Experts of a small language model: width 192.
Below are experts of layer 4 (counted from 0) of a mixture-of-experts language model. Rows are named router (the router's row for the expert), up (a neuron's input weights, with its number) and show model dimensions 96-191. Each number is 500 + 50 x the weight over its row's rms, rounded and kept within 0 to 999. Numbers have three digits each.
Before each expert's rows: a language model's description of what the expert responds to; "comes after" lists some tokens at least twice as common just before its tokens as in all text. This comes from a sample of Wikipedia text that the model never trained on. Tokens count by the router's weight.

# expert 39
Quantifiers and determiners. Quantity words and pronominal determiners after prepositions, such as those, some, each, both, several, two, all.
comes after: " of", " and", " for", " in", " to", " with"
router:564494523535502536520467532453478455424470452562477479467622500590453472445510496552471553419518544459490435512487492451611544499538603524482511566436531400465518603488487480434493543463462527611539523511486489474478478478529566506505505512437470466534478526556524469538547483468530582517
up0:534394466463462504521479416429485442613529409493499532558508468451470499515408594562452533557562551451506402530520561560440633494485498467484524443591489470517508487512487538470530445430494516498499570455499634527541505499535405499479422403558539495583510489438493527522465552498539519523
up1:505447466526511469518425480431402444508517411527386431483503600422365505529524379495464524494509537476464585428474473492368509497525476506532505469529471486468494466490495465486455553397542504496468510530479530540519574486564503496534491423457531543491557544522628468505539495517484498584
up2:443466399574511522502468545503504476469513507446455446386579506570542547523483457465474485456506533485453520514469465480514468495472443424441510578532433397553503524432513516463436488479469593445443404451551461460485528486562468641425522541626502479542504534525521561536459493472545500425
up3:537524467519506430540477437465537436437468506473497375512565560545528528680555528483504542512557576478405474463483549531489444551511541572406488491598504486408521537572471585590452482552496444485484465484484511483564480601480446576507544556480386555515480397477498508528597502479484536415
up4:449462547536528460497608604569499406441475500502434510492531487436474563496537629512513509478501529500455560452529498498577499548541585476508443558499476451516459530506516646550589527488511444529493548464515576524471439498518522484529667505514601542514446508642478464610461464566449445493
up5:529525462439582476513476466596510471524446418461533442463487549527513540504502480502544522491491561539609597501479522535509457528538508476578506541442494548473477463533527502465474486509502500570520564422453488485385496470465457482502549572568428591499464520444485574429550462479443540595
up6:503507483431498548451441409505406490495483436495508469431575559526505461474572536539461391458590392520543441541472489489444423527591558452427530617474437507526465504487510470508473571510522572513550558534405453525505571570433527610518508498426525488538583522380505413468536450510448510534
up7:576495502468564506522496463512554541586502487560478509530546576480452484619526486469498391508462564512414540538420469536445516470500522557456472476523555505543549529556485453518430550484558465464533507476590439400409488517603469560504556515544515544517523555410411550479451493506501488495
up8:572509518498482406540465526482483546545482415572470530489490509491451452521530417436469574498424463415542517490481459488519496520489402551506564465577415545585521537577498467523434521574488460461511497530548459579457575478489390554474515498504566444513532543471462442547558584484550455525

# expert 34
Opening quotes and brackets. Opening quotation marks and parentheses before titles or quoted text, especially song names in track listings, such as 1. "Prologue" and ("May God.
comes after: " |", "|", ").", "\"", ":", " as"
router:549497458400447500523415429484535483507524519455455482516541546500533532541547545496550528486443492567400513575471482479549465547531488549527485456460544467562550520539499535511531511547476428548438515548585449508553495448560526467517435430465495423495490562518477556554468462505503484442
up0:546584513479539561499471403492546515502467547537461452500617493553493494482545541549571514448494342453508458535498539570449481561464484489463543497426505566332539485535507470473542511488436521535486449506490459606593477558556531544584507425510553435482488429449507536515515511518505576517
up1:540415492502488516427541480523435552553515483550434541460555555503458557497469525417541544517510449500485539509477483564546447541538452470547455511540434448542472549473569543550478550524467475470454409458484470444518474484527568478561529517462460641521525427496501517507485489501504474476
up2:562514501411466462577547486533577512491453550461578483503473505578557424474525436549513488611564524518525512534415488504499512521407552507487422489483558411464436428550519516568522478485620442419530514548416514488483488537419554483534516481535479493598527484536519518518476398597515518460
up3:355524548492455488443504566507518507486480582508557495505481454538455543420504551471520474536480560492502425427539455526434513358377480551519519489530483527514549482412640488450434530558588509498513546546485478500489332482523490547561481519485422610570467527472517447531496485524506506544
up4:575583449555506426560514470556420502532509431444512420507542483533514481540587419529539471454533499571532520523579553464516436566505506469534549603465449540497462561486481451503491544501507465515569497503529558505488500488490514543486449564551542475588519503389445571504437443483423421510
up5:486443502475465469408443480576510435466550514637484499479503508468497507562467581516457552505541607489444533498547527483567454487547593481490500495478495483365503562518573660534507497585480513437518426472401485548521526521509560444521566523429463485605466597484569506416528447549500562510
up6:499519550534476399497478577514498538513481549466566486453505553544462512584489315512489514408518412457524556460505466388517539451528425524500465554422577499514477534484578428462551479489460477499510441519615500462546465454507556462553498511530478461595518509514534526606461470503471510548
up7:583568474435511441460547489429391460664472471564586478494503577501461377503510532488526544522443466512533559518524564589445516476588515526515471506472554448522476524482592548623498499472419466517526531574461494459464488430499488511523467591443534427492544583537510505529472628526465360546
up8:565589440504483476525559523482602490508441463510497470469492494402605469504499447566475523524535531561512449548318572523426399466463452554375502506527491485513477567483487497496593523480571472484492597377438507511575476593531503428567498535450454560466471490499465504408474396620488472553

# expert 18
Ordinal and time adjectives. Adjectives after the or a possessive marking order, time or size, such as first, early, late, last, largest, main.
comes after: " the", " The", " his", " a", "'s", "The"
router:518509454500476490448589595521496485484494512540506529515517491497547445531549449473508524406551486403449401490520513515533524575537604457466410393487557450429325539500492406455539512504436494463384560562510511356551504540528503409519567624504522524532499572532434448546487486509495522451
up22:530559402446495401447464448473496499465592455377523464565562515371486498403551595463513486570505526453475455493522484471483437474527533501503473463477509469579443461557505463450547488519494601570534449557505446539504449435459530533502571565459527502394454583459477520456468464514434570489
up23:489461440457468478501524498493534637453490519505489531488546602428455460507461465476485498592482471487560608491520538376519431435482466468468572573485512487525516451570466556418478515457574589512554459515504407530384476570399496524486488467506451551490493513512478492525559565494446394543
up24:499547535532444551578474491538510538489587507529476428409433511543472475597452561688519516559568615516424469477549505485563492499446481480526588507532459486548640391475415546511358508478547526373503550541538486533487487510522542481446514494499486508447512481526409506531449419445505550503
up25:542485485614456455497585448493514445408555471521505461451486581550509530530536463487438535512441394510412527473508527462433460523443486450454477523476484544594454503503481649513459451465471572437479514500542480480511417566535430545497454576516438532499376514458499463569536604526506511604
up26:448459527472460559497463434553516476456496534527529518509555505590518483551473463352569429524497507452456487512461532531433532529500529476429543495395461520440508553463468523522515472468500581429547499514555560487606395546451546517544571601566511503473512344483526486568486477465402471457
up27:469462502570438519473541443523479488530416527502538549429519476565403498551485516502522482443550574526517454464469500564490508443394511487551505521452454526459639493474494452642539448587550436448498435512547458427500515562560495516507456439495541437534459455446551430561487478472419517472
up28:535465549493477502623540524469488536560535526470612538424541486361481531542422499553517497483527487499647455428478482500508457496569565492453471459475532546468455499456508555538462459476418477493400588534521561515448540469558423517466506392491562481617496495463529600606422475483571485538
up29:553428521511424578516573420360424610516468523589441355467505481499614498524533537578430478540419543519547462465470484408529431542553407573457531420551412540493653408489566498418483503503462426521520617520475446533493506465529487503459471468567468465469516438508515483396470474515506473522
up30:513467508495500468616514427443535496494532544484425489477547507501587491475591432468482509418529515547452364490562530499495494481557543548417495529503528508502457452345513525518493535475423480441531515515526535557501590434533496504470474418542505414568477576473595457470477509526454459572